config.toml
router_score = "softmax"
routed_scale = 1.5
router_z_loss = 0.001
init_std_router = 0.0249
lr_router = 0.000952
max_seq_len = 512
Below are experts of layer 4 (counted from 0) of a mixture-of-experts language model. Rows are named router (the router's row for the expert), up (a neuron's input weights, with its number) and show model dimensions 0-255. Each number is 128 + 24 x the weight over its row's rms, rounded and kept within 0 to 255. Numbers have three digits each.
After each expert's rows: a language model's description of what the expert responds to. This comes from a sample of Wikipedia text that the model never trained on.

# expert 14
router:137144097141154107118121132148117105133133140151111111164115121126134091144115097146166109145089115115115149184158119153160092150128124104119124068166146149111057120148093142145131131152152161139169073110129119183125089101170138125140159138109170116144128125147096136151148120170134090098107126084134129148088100115119146129143157102121150146098150135138195107169136111111110119100113138163135126077120096098110107093071126136138145145119152130121134099127117110101155129140115149156162146082141098113109101099139100100124102129099114156173147153142098132130100129131120129138124186142125141123121083108072134137098113102106135133159132130128140096189149144141125102157128169147107143097171148109113142144112112132163160119103142117089113125103124109129145117122106151
up1:121103119096155160126092154132126120162142095096129115127134153150153099097155136129079133189132126146135149126104142124084174131151082130119103160122143100109140184150130114165126075176141119104153148149148155105126128136118100123119113097122122122129135168114134138120156118129156148151117144132144100094136159158084150086109140128117125138133100148133112117094106111120112118159140160150113149134129105087143070139124195114123123119110104173117135128168069129115129098129114118084100144080149109131139189108113104108104119091147166116113110119121097078116156162103124138177149090099118129129135116156138098154113114178116129114105194151126144145116113121111121105119105140146122106099131143084144087157126122148135119125079137147117097155139147179103121107134117142
up2:140122110125143156094098170102141113175151130180173120128102141122144137114120108132145110148081109157106120126164146120087097171103129152106136150157097122144157119151080178128091103110133093175148124109122108171152087138130106118158111156121158128096118114161118097096112111171122123150111166107134128092149166083126120110119136118144120119157107124116121105130134154106101123169097105134145133111130146166150141138140143147121170134106121111148137111064159143149153073098147135119139174150108117127096152128102127128125102135117127128117110152139134159141149091180101109153121122085127148120145107133148102090145123145167131145126120081117151180163152162152116107089167094148116126141190126092147160145115127109101175153115126098130137093124165141153141137133111140
up3:100110104120113167132108123107099143074183120122164116099150145075119166117135117123133133100136080140103142165122145144107152106127129125140109142107100140120155120057146157120124141129137151101143130142164178187119114109131121118123134145130133140160108125118111128131151141123130119117088164138077125100135121122146136162126084102122134124077124145106119097155182098062126181105148122134115114112125135104173116134074151154154129149119092133097120125144108118128146084132081115156119092119115119159101115091150121120122123141126123118098093111148085119169173150149136115123154122097125152090133100133152145149132170123171136120115145087127118132112129132130159156099102127131200086114130135117124133095175138085123142140109111149106156106137132147084123166150152161
It responds to: Numbers in table cells. Space-prefixed numbers and decimal parts inside data tables and statistics, such as "| 17 |", "+17.1", "59.51", "382 N.W.2d".

# expert 11
router:108204114176140106111118126145168120159130067151134132140052128105151111112090124146153101143092121145108074178125121096142155133142160130094127111145132159103125118154090125134137097132156153148115063105156133159087126119158139147098164116131117086105125174107118134138142128173159163150102147130120142135105112132119137147133163098132168140074148144133167123119136125120160130078096137148163176086160087099131097104113129136136148129136133153118111119135132162143129116156133122147138122108144078135105109135131110142154112140154106120143150146107144100107140106155140136133168153139102122151098112093120129144136122174146139075148160137138134132154143104171160118147090128132145151111107095162102107139119124155159112116113127111105156161104106115167154133111142111
up0:155155107106148127126142130179143120136167132126152163137130083073093147097075132125137109134173124125134093147117161140115144119114156115121129138137173131163121143066123143174133119119166109134122145144136131126085110139096151131107179125147109120132103148154130120135069160122115145126075136131140165135114151102140104113169089124149121129061145131126144127156148147123178141135173143166129123134140155083144108140126085096124131138108117155129141158166144127112097109146163095132099111129142117134131117093112089116108131146144143135126135179163142134147103109143164130116161139130142134119129151170138119126104116141085133136093130091113128144098160143150125117134072106103122104171132145076177140117104114159134061193114132137113111126116068161119121115142132120
up1:140122153152096122133139122137119093118087092091130139129107123135127162101155147107144094141124143127161165136092107136120118173114155136107131106125099103136121138149099133144128109137082106105148106115143171166109150198123134122082118086090165092112141153120101133115166175140115092147161092155147102100138163088136165119113120077176141153161133130136113157077140139113154105092081139079145110099163146123116129122138108111102156078165135122119110111150125161169077124130133135110110155143153141112119137167114090127141094131150084120158113123132143131118163121171150117114118130133093111115110113148106123115128105102072122149141153102097139110130124126133144126120064100153112161079149144116142150140107111124122138122123130079085140113122080148112106161135133123
up2:161119107138123120171148120100113118079089113127134120124139092101126143058064147131103134108140141121109118143127107143144165126108152140143141126125117119151144162136121102130106110068063127157148154118145108131119141119179073113134136163094150109136139122160122124118096106106108098134126120147137118142122142100127101166141147132155118155107139130126133163147106166127164164158124150183092106150112127147141129119141106086073115112115111117107120111110066142126100134142122137103124123085160115150112091111111096144060155167170109120138172112128137147093075145140120133166128182135125121139107101124083144095140137127133086164127124182137120143132125175105098094139143138097107120133129136136102121130113117117097143097140105124097117123168112144141150126121145188
It responds to: Plural and closing suffixes. Word-final plural endings and closing punctuation, such as -s, -es, -ers, -ies, and closing parentheses or commas after nouns.

# expert 18
router:149146119180143121161192131111113166117126118149147167151099135099095133090115118164137142136136178077131142147157148128144086117116129140123070099120148162109102106138144119119108108130143124148140113143168138152146141094121174134124107126101121119135098148118144132169135173140140137109106131143131178107119123135142103124128138139132136115137154131153116119151135180133134130121124102137144170138146162138096107116072155180108120162139140157145135111184127105122141144135124132156148103136125119101146123121101141109167145138166133152150134119135115111147083146139158150096143147142128138117150123122149136140106143111152126126138175168184188118126157206134099059101122086128101156088136075118120095189125131094133140127121117141095091181143129138112156109137129138
up1:121111101139166165166172140071139106119133140121132124087154106092130143137125138132093104107094146163130152131122076117156127077127131110147150156094143112144164100103114149117162127105119158129139163140123146101138125128115185098151123122116158146127150147142098111160132156137118123154098157148147121159133117177175100130169113135158137145085120157114122090117130128128146129115076128114150135139131162125092131125127133084133132111128110144107115095083111069141085141089127122146123106125160097153120142081151106134134162162117092157148162099171124153146121076125154126091120119134103112103119123096082128157123130107142122104143135094165173129133174134125166144177128109118082123150146115117146126095087136126140157131118158166158138169127126127178154121153092115
up2:128108109119139142158109179138126124138148163124140136103116123113148108093164104109096122119112153109130141143105133149151166111125152125120169134168124131085159116156170149109152086138114144144149144138118120115135142124139142125122105143187176058136147118070116131172135083126137087144153128110121143100097116129157138079128133143121119126095128113119109066155171160121154068135115148083139120130153134090082127127109178121059078122156146137159129134153120125121126179086084101109151085168136121125146138150108143122141143126156162134077137155145173144141116132095127140110126130158098117111132145099167157144124142142107118130132140126095133122130105141123140090131079150159163126104100111140125142134096120120134128159175117089104111130110151139145155138147140094
up3:169127128157100089137142166122107110163127169125155129183115144133119104153123146096139126128147148107121132170123133143106130084109123115114117095108142177124118155130132133114165155134099106158120120120150138121108155163107149150136139147092132130144164122158143106149118150156103127121130106174134110125137148105130126172119129152148099160138143068086119101149095142104157084124119099122132081100110121087159159106110141105099160118131066131127109097112107127077115111137117122142087154117134125139116120164089177135147104161117124089075127130158113114125079066115121161122123120105161093102119138098108127143134080108148148132150141108152124112092091132130121148088106144112157176125180125126194098142142136125167145131150142119131085114106125101103133096161112138
It responds to: Mid-word name fragments. Middle syllables of surnames and foreign words right after a capital initial, such as B|orth|akur, W|agn|er, Ale|pp|o, Fre|el|ancer.

# expert 2
router:126175131127151114122155167093117107185132132171103150148141129137125112084107078136133122101114134138115099139119136122154123143137142111135136128144123146075130141140102106160096117162140129129130110118160111139105094127145160102102112162122123123085123131132102118132136128162133140153104104107148137149122119089099128158160164144162129148146168104117102107146119121129079148123128159170118145107170084156111118094098093146135150135161153158097136120151145109143156180128106164163145073099162103128117121084115091114163119155136101166158141121177117112117103120132128121141138151144134148126133121097130146114106094113165133085121168124123106084134133130135130106119132192170112102090178119106106122146113173117157093089098127119118137138125157116188168074148090144
up3:135095139152147108141053156090141117142129125071153114173147111117161139101117117132141106147140110153136194135147118139132158118098105147160143093123104144135136171138096136129154117168095133141132172123131123136185090111092163143161148159120121140138106079129141125134123131108100140094125120088096128119121143128125092174107056102106126147109148132148160091147127136137119101089128138162124155152107152146144120083087120096133138159137094164142096127125120090180121152106134113162149107122058107116153096132141176125110151138194135140169137142142168107141131173090150154148137152111147133130127135175126131111134156159135166137120140124123129130123107147128129112119117158131123126118137104114139162164126102149131135130122123084163177158108135124149118118140152150
up4:133121122160090160123141113161170116182140112132143135082130113107109163132125134110099121106139149165107126152135127129130116149153135142139133071105207132104085088137168100169153115096133103127168103154144120135102130114118116129157140118127068115141134132110121113146132133126140098141128183088101107123127096135128160105107149139107117129117162176140144120141122123128163088119122146113090103132136147128121165136120136121125142068119142143096137110151090105094122135151178117105168106129159140133133136144159142111160139137139113155178127123074175141108120084115140146133153147126096139133145162100123102124114107139106121129090108129142122119158128173183155114136171164147131109151098148148111132164165124120083130120120184100081129137106122116149148166073087137
up5:134165065131154129122166127081118108137118144162106125106138115175128182112125170129104126091129161104155150125105126109166088112147132134097134083132142151092152120091124134102123119146119138166126102102146143100140115130129186142109183163121125105110137142131112106120144133083117107142130118131149062116117078128124093155156139094133101151119107097118112138133144127109103144114115129211114104152113127098123119105127146144127160165083121087135172122145092127119148104143065153136167128123138104131128136104128100124128115152132107129153132124126144178182090141101108090152121109131114089131177154140198124150152166163144154105096099125130161136134107145129102122139105106119094120147129167130119134112131162136091135127139100133128103149146147142136143113123172142
It responds to: Semicolon and colon separators. Semicolons, pipes, colons and bullets separating list items, as in infobox fields and table rows: "Iraq War; Vietnam War", "—; 0;", "Time zone:".

# expert 0
router:084162129131141089116162151145123122135104115183152124156143177119141102139137096125114120150129176108106087125126103109151122086152184075126128116138128123145103125172115106149129124160144140107176133159154168143107152109155145130083097150125145112142150094117077137123148115110120136116103116148145131146119090113092127123125102134136159126106129119117138111121153099140101105104121116146100149074136118115123110127120140123120121117142146164094140150140118117073153114113083172186129131133157068126088127112124102082165125114161110156173158121136102099086129134145111153130112132157161154113126171121103145171105108128121081105148145152129169141175109136163134143152119150126125162119174107137158101130108162152136127105097099110092135156101124077138147111134160118
up0:108145146135115150126101097169095142148122144140138110093131108152157112115097105158140124135154135102069148155143167106146123118113172097097094115125154089164150138127179105133121138126104068128099154133120110132122112101144147144133085139142132077097115135148087134137132102126124152085170183133125121126141102124153134122149156123098080158122075153139102185092109093116120121128097107106155171138147114093158102149114106141148089130128153174124154131123155110087139138133095111148108131102105086086117116124147148110077103114128104114137067138171139103114132115142097113123093113181111136119118144098131131120142134104187169128114105164117104137122123154140100160138144157121153103141131106097120150138103119121109156104155137141119086144128174143116134130101160135
up1:085087096100124106101145128169118110134132169139154112144118142148103126109119113114127112149145162162106160125150135118136151118148096116091130116128123166085143150120079148129126150131088161101133168152115133110098111126048139134107100113105139162191116125119143148078123171148100143125096166127118098129157095120164156154114095122102133172124146162141135100131093130126144121128142116101170154120145170121123094139114121156153133126159098171152137124137135111156153137106121131127082117132166095147114154137145119138130145105124111126108131098120151144136155140137119109150120096119157183123117134133121121153081121134131074113113139117118120159094113144123124143138101169150131156165141139149084039098132157160177161147140144126116130108157169121120162164163130100
up2:129110165138141132141140142106171120111115108105105147131101170085152150111133151124135131184164140153108136152105135101127133111120123138112123165152131108111140124168126109154144123139099085106179133129132124092139080144089108152118157188087130126152164127167136085144129122132128135132121146115108139081130124114138137098169071117118121111114140068164090136118111064156132109151113098134093160101163148158135143089123146121123169156081119094123137108115136142124107127133139092147146118113117162150111122113100127133114060130146123113137158166111127094124122135112153109138138111142130113132141138139111129160099168206136156148101109150165117145169100159107109188117162120106147151111171131113136130119142128125146134154088116141166128142129069131077130112133130151
It responds to: Topic nouns, table headers. Common topical nouns in stats, music and sports contexts, often in table headers or after pipes, such as position, album, season, population.

# expert 37
router:135143123108146125117112142133166111096152123135119117148089134118130111134116120150124107125136143148124101137188094114143102083113138140124127077115105127055096125139107088153083116143109155110113105120140113155125117082125142107148169145111162144081148181147096186139144176154117122162121131108128138070075112143096148123132166087157117139129135113145123093149158116090081109120137099180116132112156157115118117121121117139114173136106127131107121095150115074144166164126114138164135134118118116154133143112151125137151106134152092130183147126175115119149132169149138159131132141163130163103120122107070124141102100084109175128135126144111113085115093110146089107127138121140081153100131146149106110128097163158120120131105108100107130134099108149104121109095134122
up0:130140134095132164118095139078075094106130168151128108156178142137127143146147101133142131089176109141154096131104075144167087123170123118157107117098159131126146150138135117131102131117130132137111117132104151115103148087129118156145167104117145117130107118140114153125098117144106114143121127141131148114071119129104107169142126142109141126156135153151133104157091146113098129102134143141104137140131151131112139106148168129116131145145159122113148146165118073165080148080152147169150088143143119184111117118180108134110134104131111104170131087171109116174134121132110135135132076092116123125180149111084125098129094143055103133161143125120143137113113131136130118140143125167162151150136160099174120129155144150130073158142093123133108105083126123105094159134144145
up1:108108135102126078095153152165158123121123126102174119117098168125124148145073111144115123137112165096149126163105114136088103132113120137146132145126098190090123120125086115125098122139162100169111141136138109072099110131118129144068107140131162149125117126140117071095134123146139097119097117120176114137113118088148182107152119107148081122143127114138142141146154125110134120114129115157129164154122132135138162114115137095129133137133137120154113105151129131119103108136114141098090173062156107199074076128116143166129169150120115173146139128123133104117128158086127118105128126153090113098108115127137107188138138110093131100114122102152109091095136129115096146094117143115121161152145122106116131104161161137127164099149094132160100116141143138139136114136186120
up2:136116182131176129120162107104132165125116106127123134140142129110131113128107110098153131148165121113105139131150148130132114179152139141126117094129161105145101092140140153106130118133122142125144126124148090098116080119145130115162163156184083119099151166128099109149108179098100119131135131070142146124093122106146094121151132156110129118147110102091114143100144092141128133171151149131113124136139119113178081139115075120115130094131136127106118127163125176100080159098100108141171100113046132133104127145153103117155149167145110167118127127155125161143158107109169145142121119153083133147163119142114180146151096087131117161114122128121135133148118099154107132129144089129129138177102131149120134176129202149143170145141130128135147168149121146117138144126125092
It responds to: To, in, and numbers. Directional "to" and "in" after motion or placement verbs (deport to, demolished in), and numbers or blanks in table cells.

# expert 5
router:132179134164140116125131162106079137154105103155150154147111164100107111143111093162180124115106144082093102129144109144127113139169114125132125118139115124112113066124122107158073100112132139128153050122135112135109097088116134057086125114072167135099132124094161120139145117120110118134100155123140124138136116077166118136114147151144131142117177145107153117133096100126152123108159145137159156132157114176138129118104161155122133135152123130095110167151143127139173138120124140120184132108122094105102107093109076126106118093109146124138099146160106108111121110154117119103123179152153104116137100113094187154106105147144115066132139121140122089145089130133111110101116130145117177122138129143123116107096150107173115126131122125115119114138113126152139121103111140
up2:112144079173124149119144118118104134097143127127131110117128189097139124112159124153201108108103137127146123155076148110135155111152162107175085124125124140134120089114125124133099092096127126112131110157147139111161145110162084136144132119117103114171122117100101094134121093098125128158163145137101132150147154124116064132131128145106166100162134082099084089124167128139131143127125154090120157108110144127146081082098177106155132196114141059088130087154097132170154109135116167103132112125140154142108113159129095101129128140143143122146117123096154117137106108112151104120133158142136158148133142141127149158141155109123109093142099140130100129105128125118183121106077156134084125130130130157073144117147137107134143120100141112140102106151107125106137143134139142
up3:142113153105143157156122122102128147197115129120096177127129134103125152146112139125160182112173137105136163146114111143148135102112112110117109136122136096138109140124062130094100129139146101097149087116122107146156148154101107121126061126103094125129157095137165140148114107134143053116123149121147133125101149146140173121115100112190155142141079143147115169140160110109101143095122139132155124084119132109128127146133168155138102140116138153107127148129158163113134079172136091147169133139142141102122114164148120083132134109088134151145140159111106106116112111087143149096120099108136110162103139158161149124144134181106114114112106118185126125154128113104110132190172114149093146102140152111139113089136138133123109126108130167100138153107098143128136112157108134
up4:136085089141113139092141123115161137160145143176127109161157119112146160115135132151133136141159086132133124126118103113133166125170115136114135126119131119128102126104069148130153124133107100108162099141069117162137102101128118150116144140136156128132117132154105144134173136178151097117106139130110142138105070146123157088130129142159113165136144108125144111131101165089104127164121110094121145111129125093111118152137145090126150145139146124096105100147188107096137106133146128110151124172157154073173135157147140189102145156122108148187126163147135125153126119133104131110138113058113108131109107167091131158102060123085131128153095144115133105160086123136140111149138138126082145138123156120128156084159100120127171111115161146148135131102133163130153086132149120
It responds to: Event-timing prepositions. Prepositions after event verbs like took place, occurred, born, released, mostly "on" before dates, plus from, over, after, against, when.

# expert 1
router:155185109139150100090094111141105105123124133147091126165149116138130109110147135145113107127086170061115133136150117117097122115114137134134130125108145144067095104114113063149069101098135105131107108090144115147117121104146141103138139125138179122087139174131133139166143147138104120162101149114140142109105111087122115165127160065157138144135142130132116096158136120105107104097119111144166140115137140124087115157123142105135102130129117147102117124138113101128154142112099127124127138089124115132139121086101100116132129117113085154187187140156083094109142163124150147089171155141114161127129116125112148122102078105137127105138157130134126114161108160136081105148124126146079157117157111110106134130118175122108098132107098122093122131097117115148093120060106124
up1:148103126116121136131106088170134108158088114134134109126102146122085102100078092060123118115137102139099136140139129162117126105127104136123168124083183148105142127126116100139117115154182118066112133124124157154142119158127184128158079119132116131123135096124144152137140133099113089122125111132115140123121110128169110127108146142137094108116097074110137110158137113105144135137088126125130087120129056143142182097102159115147142108102053163109139123097145131143121112177123126145152131111170148140156150139107099151139098123116128150149126139088093110120135089107131141103132139138133124147114114145061119159169137126160164136122084140123168142136164157160109120124137103111111101111108097120099080137162126158124136152127122122122171167146121127131085098127135124
up2:116123145148090075129167173146118147140137071164109134106157105131123110173113136115112099102142149143119125116130109104144087103161116147146140111125112100090135126149110086141154101086155114167129115151118130134115156154136128123142123142075155115175138147134145147127156116157150119135117143098150144111117161117119157110140131118097117146126098103098113155113137160155156163125140145119129096135126120105153092094082184125132138115134139119136102143098119132107129061142165115118135099130133125170142151094131119167113100107138100153129150143099148174135128115134148091110132120138128123118162165102146067160144120150155117136113086100147140113131079133202135131104086124165103155129125111147124108099126101147151102150105114132191142166148135098175147154173088157
up3:108111088126174156131132112094121099168178116135140176117144141045181088122142129173133119163137145156153118118121160120145148148127133144149109097133122182098139114115120114123130161161096129133136105157059156166132139087154156116133148081144074147177114160143168108133137174111116144123103135091147131079096138137124128099136132142111116107150140124088139084167112118118159104127129154106081145118156146121124129118126097131139117148120135107161108129100107107142152141150131125110121156119143121128144162101100127125082122127123145110111141108155156167122142152139173122108125136132098116146121192102122135094113157116147130115155104126147116183159148125078134116154142165129125087101131101117143098132128106174106144112132163094147138077118119129129131131121109133
It responds to: Prepositions and "the". Mostly "the" and time or place prepositions after of/in/at, such as in 1970, before leaving, during, until, since 1981.

# expert 3
router:135140104120103080120150142195121111145092122131102182149133149116116137117100082130139140139061134108132130171125108150110124132146150147119097128139152140107124103139092100134116070169119120126155120073116110164132102119135133131099100168143183100122129128141113131166139126135140148118116093117118139139115116106114090151083142117114119173167141113147137103158145144105132103093103123170150146107153095141118105113105105137096143124142115151129127142121141116133152174110130170184122115116145102132125104129150094120143105140115115163176154149160124118107118082132156166161161167132159150093086089110111138123086101110147101102144142158124164080125078100120079106163089133156114139104128145138136111143114109137131148119124128123121111175139102108151108110099139187
up4:159123116148158078117123141137105136159133131081117149127162087093100119130111123129134109120093115103137139174097160171134149120145148131104117136121111106163141147098084122130102113140116099130098075137125112115130100133191138142108136136085145112126132095119154120129086096144122152119138101125141182193143081167110181117116145107130109084133147133144122124145173129141147094129128141130171130120147115124134165136135098108143127135146118145134108089125114109149118159128090120119109129158133102129110207185125138103152138111121143106174134127138104134092169108117106140139090106145128114102137151119153169164151121093117152159136127092154150140152142149142176139129096162128118110159109123062168132130161169142144130143128114173111147148118175117140139144104173132
up5:115098099114134149108124130160175152143071120100121176105168137122118174144127066144119149154112129089144120115128137136128145158108160112148112104147116117105167166148055130110154117161113155127119120079164145084152107128145089141141165135093137118123151115119134124114139126148104153104103165119152129130128161117166119174138134109117093135166127139147143145125121134131134144103100130133131133158117152143130105120151169075112133144149062131152114130172119144104145133110092135134130085160135150114112119154113124132134145128092146076111085113130105122175132141137114146124109125118118090126071118125105130151115105154131149127156185110136137131098088129101149143151126152159073153072114095101131153123167148119092144114102109094114127144132177125170146108100095118
up6:121111113125139121092112116117107101141101123112098133124114079097154157127069093121127113129108124139175101083137140144139176101146130097127097114146115203167152121161122104138107148145165109115115165124108151090140130140144107165076124108115088142097160130145090073153164108126137137106123122132140121149133149129150143086137080118117089136144111145108145124166134135113135073135080126146106169105141116120120158123117190142120125167130115128127089122105133096121127138113128099075116096159119131132150144137136167124121095130117118082111112107098147105142110111118103141137132114116118153140146107096088149151109109083119112142119117074127128075143123157099124122086147126172117111136178138131112149114155110151152163143144164148146074096169143149145154146104125128
It responds to: Personal name parts. Common English first names and surname-ending pieces in biographies and credits, such as John, Thomas, -ford, -ington, -son.

# expert 39
router:121121115110119079150105145170114101142131115141099129153155138121132129119102106113115110133094143093133148154152132118129144093174180121120123141161126136116141094130140084136121073118108149144099084137144121134135105100110123107112107102125135101104141144106086169122131120110106149130116071093109146104119137109140101164092126132130154151186135064132108114137121131120111102116102142141151137112157121100108062137137147142149115133159134163097087168186111119117123141141121151164149122145156064175145080116151100115140119157105124105163133176152133141100141119103138117119146138147163141114119153099124122179083120092134150099137144144132185097147112134161114134144128094140149118086116097104112146151106132120144127142123150101093105164158127080147142117136141194
up4:075090143108110114110108150098104142125099091144145130171143131128148067092130100119102156161107114099124149118120090152116109121119175149148147181153145136128142130135140139141102098137099094144131119096094110101119096159105094126089151114129128142131107150123125130138132139126148124152104145118156161122150078151093168174093132131114080123120130121116089118173106145171105131107133124098167146112096106130165120118132147103146163170126151123137136146147122163158123150169143190122083108087150115131164126137160129112094132159073144159120169125124105071135159095156113160134140117105118141139138133103125114105105165131134097152135108130137149117064154120144108160131152114120116148147157111186131142141123080153108097133111144101111102146149128087113147147115109123
up5:153159125089083123166108137099080119089164157070075187112079170131123097078094085137106122095112172092160101102106114133108128119111150103066119098156116107103113135150121126137146135176149155114141125168093127127116120129122154123156134088117129106108158139141161129130120140135138150170154128071111157127133140126118166169122140117112139108109130096158111131136106139133127156134125095127172123123138107120142136155141117129148113121138148085112115093095166149107118179114116118124145093129110151132104151105139143143158128154118152168144104161137135143125120126185133074105139105125101104142110132146129154099113142106076134146118163131157134131097147130103155154205124101122126113136155115127152113122146178135115148102124142143128173094117122131138121146123116117
up6:144180098096126131129135103101141117132150110107135142116085110181158102103128130166109122101095147133110104143121149115174135121150132162115123137131105169125065118135106142098147105126126060162125141134147134081155141110146104146117139075110144112063145108130148073110160151143103150141105132100156156128153118132152109135156134145147133136153133109149116156134103124108097137154117134121144115145140123169057103189119135140110147083162130116109172116091100148146138154137154145114120128093143157143089153155131123084148119107171088131113168177131158129170142132139131102100128117113124137131138149112127115169099165122120120110125137134139091191158148144140102135110131109155155132152161177138114176156082164125133133127125134107121135152147107099124159137139133129
It responds to: Name-final vowel pieces. Vowel-ending final pieces of foreign personal and place names, such as -a, -o, -ina, -ie, -ia, as in Bruna, Uttarakhand.

# expert 27
router:099142110118155103086142116124121106145116152139124106121102150055145136140086104134146088142116135138098130132137066143082105142106106129107122122150116136124111155143143125163117081134140141120124155126149138117090119051135120122166141137130112117126136135123117157128176108145124139137126108103154174103104130118150140130113141084155182148120095153150152095111114121118097108106131160167192123122147141169118150126127161127122167155109163097104083125146142110096139162118124137136172086116144133123143092095110142135145102126121101159131120133139116083126140105160144141144135091129135127101060078090067145150129128112081159156125120142130104129123120113105097077095099148142089116121132123081159125104100133153139130093114145109106113178092117132109138126131103157
up4:127105104147120163137109108071099151151153100096147046110157153104168136090125123167182122147107167147122163085095085122120116144144088134155140148120140136127121142118181172134134129137155095149115072107124128137118116149132092167080120129112159101115133146144097129164131122153138134112164124145139119139113155156108145150138086154131132153101130091113160120116091139138145113127138113124129086122127135116131107096120108127127137147128105139166097114149110158135125094165094116118154120142179124149119115128157130065110126113092113152142147114113098068145098125152122113096094132173116127114144128125135149154127141117096208086130125104126104096134106115109096104115142134156152099124128165132121160122117154131136120134112183127126108168085132138137155132156145155
up5:139123136101133124137198073152113117170102088118121081119116136158160133111099158134151102149118069118119141141123080151109120167113138095105108110136111118096132117087104098119135133083133155132124155135131107115137126102148117137096162131130091134127093145121119096130102102085127129121148152138130100098156129153096108172129144175137122121122122138144093129126109152091118114143151113119081161142167131112124170152079082098125127133139127122140099115157148136074149143149075110164127168108151157134141131156099137130120087128137137114147139130109134096100132123116136112140074164142119107081122148112125133114115172109155141144143153100133105162151177113148157175105100165114144172144147089123130151086102107118134161120169135127146087128171137126091143105126111165
up6:115135127101128137137200106141107119127124125100134115087076119132125090072110127151135157120166094153114145170106132141150088162125140129090072146128122156158142143084182099126128121153144129169164135115115123105118144145141153100106115119114116142121133130092115124136121135115140130144134085148148114131152114110194138118096162120153122155142127145125116121153078135144146131131135147143139094136131125131111113136104192155105120145110137110096136129146167106144126140118124127125161101109118106095101147126084124131086073094117142124153141159116139096181162132108131178099113119142165136101130164127053114137103101127097105166129127143166150100127117125105133158129124143151140115154140101150130110157137080161104096100141074101120106110170110141109181152123131090
It responds to: Mid-word consonant pieces. Short consonant-heavy fragments inside foreign or rare words, such as m, j, st, ur, ag, often in names and places.

# expert 10
router:096125082117141113133116149191127116148130089136112141133098156102180140156072148116183138155144118107117142187139112130155148081134146107144098099150139166111125136126126103134139097130131173101137136117150093158117126102131154080109133139132151091114053116137116123113141131185133155171102117117120111115131121115115094149134171133124137162129146087134123130135151087142108152130122136142141142156156113135130120098121128131124125139144153148106147121145109103158180152139111131119151115135157130119131108131093117107142132136147096156124133170138135146115080105151133174162173144144133137114092144108110132153111131085133167133121101151116167106132108123112109113129075156136107185114140170118168157143128128164189157105122142119126056147081118125156099112094135152
up3:146159121121120076170163110200173107155122125089121092129118102186138137160142131151170101140115103131120111152128081140137141108112128131152120152144114144133125137082136104105112138156144107131146101143127148127111095090101110155149151113155122155141122121160095141120143129119136119133119158153131135129162131105099158121118148163109148109145134139150119137147101143120109136116133109092129170115107071152143083157125152073146091137134160126151103066105093101151134168110102150121170101116104145137113106120131105097118140160106107139077135114104144124125081132089140106141139129138154129107119103165139159131125129177123152196123121115131098133097134127132133141122142166136098123106087085114115121143097121120114210132113147118136105093150156092128149091077138117
up4:129092152130157149087146136145164138096146153139127114095115148134114111114145110125129184116061091161128157140168139185094101128155093131128104113165123146157146128153164153129086140129137137085168186101131195097122135133126161144118121148147157155124119134146154125139147143117098127176104161141102143143119121174125162112130156130138116149131134132129129123119136106135103139114126113131119151091117157166108139092091102140111144180130080108120167171132103142156175129146123127106156125129136184159145096179115138106131097150154170154130130118129114131137147139151119123104100137146127154113131186145101146118147103095138127133135160118160160144128119128161134114134111136135154109111116179085102117130133139166133100075100157139096108127117144127112124075102107170
up5:137147108150122107118150128125124124142114152087124142151150162116145154164131100103158126111099137134163170129126112113181085180123123168157133148137148160118117144115113084117081130155112163132131094160108093134121162191111174094100117108130103143148113145153102122121142101118130161123104155166170122128177173099139106111127141145109092146135106108123129146115125159115147127111140152118125130132150152127124144118119118130090124180157127144140108126130117173105136135136168124121144183134138153161128101131138154114119105174141146159122134085151118124144140085175119134112163146133112133149154109125085116116104118096081134115058170161119212149130161123126114095135196120143145135115131138107138132161133137148136129155107076164090146108126135156143139136100126116
It responds to: Digits and Latin endings. Digits inside numbers, dates and coordinates ("58″W", "180|5)"), and Latin species-name endings such as -us and -ii in taxonomic lists.

# expert 12
router:132139070121115130102119160131162135152133119108117124132136140158151163155111091137148135176132154128141138144187112136162137124118129092117146100158174154080107139130112107156122107110144102143169125120119135146126088103170131112147088187101173101116127144097094136169117135169147141108123073126155141120103102102140115138141137103113160199093122123121145106113099092093125124089139094147112142131156114156113091119086118170123163182141139134119123188147113145099140135162115134142125115114138120122067119128107112117125115173082101138160163161136076098092137182126127135133124138150132161129150111112131097190111147134158126111123132133131144105162124127174164086130137153124109156129145117144120139125130149123130137111119123118095107133106151074143125125144120145
up0:112092128148072114150127123122127143108117108137110151145160144106132137146099123157158122132122145120134116116108122130109143137142088139111131089107106157122147097107159168146141126119129148125101124121147142107117134162102112146115132123142096092156115149160154140132162140153150142094132200150116086091162163122168135125104141114154099126142170145073130093154141134144135093121174165096103107122121143154152140120147162118167168145149138099135112107189153180160142103125114092168095117149083136112109157144180142091106139131108129146141131098145154108119092147117146134113126169150109145113203118142134124134112125135138148124162119131142110130153143157111129158175118151155133084128133113093117099109128111106130151197158143131098132125100133093166169148076090132
up1:131125129164159087134119103109129133131135161141132091134130156150133146120118156157114113110117101115141130133130154106105097101108106135138091108152131107155103145118131109154126118147130118122133097128123102138108125097115080166146078114132156109122107101084097097125129120167171165166128093171156157174120143146099162092122148118173116158107114147178070145128158122131144133137148069152155097119136155150108119156155135090107107115089140159143135167142141141152094141142103090163126147098167096149133138175139075115093129095104078122158162137128136113106148091112127141118068156127140124160147118164110114102151133108115057083141129145134133125148173096167146118167115114126119133112125127120098120135144196136098136143133128153149126112112134133115136113087127134
up2:143155124152121136107153121133136089150155134127134099110110123098117138126135169109093137146076120113109107154133150173135125073138134118117140103137118075098139137150120136121129097152156129117153133086165112120135105121166080119099124160149110121115140138137099108130135171152160123147159146117128127115143127129086139146087182131126104151138132109085097158115161157108087072125124133099120149125119134121154125092177153113147198181108112118104146148129113104136150114135155138113159117116119166127114139145133123168105155142148115147127168174105098161203133109126106126131137140067134119125146135106155130133135124142102160129148194114130101134111143085086088154128130166132118117150088163102100129126153149153120148137092112118124132113064162131132130182142133099
It responds to: Articles and numerals. Indefinite articles and small number words or digits that begin a noun phrase, such as a, an, two, 20, several, no.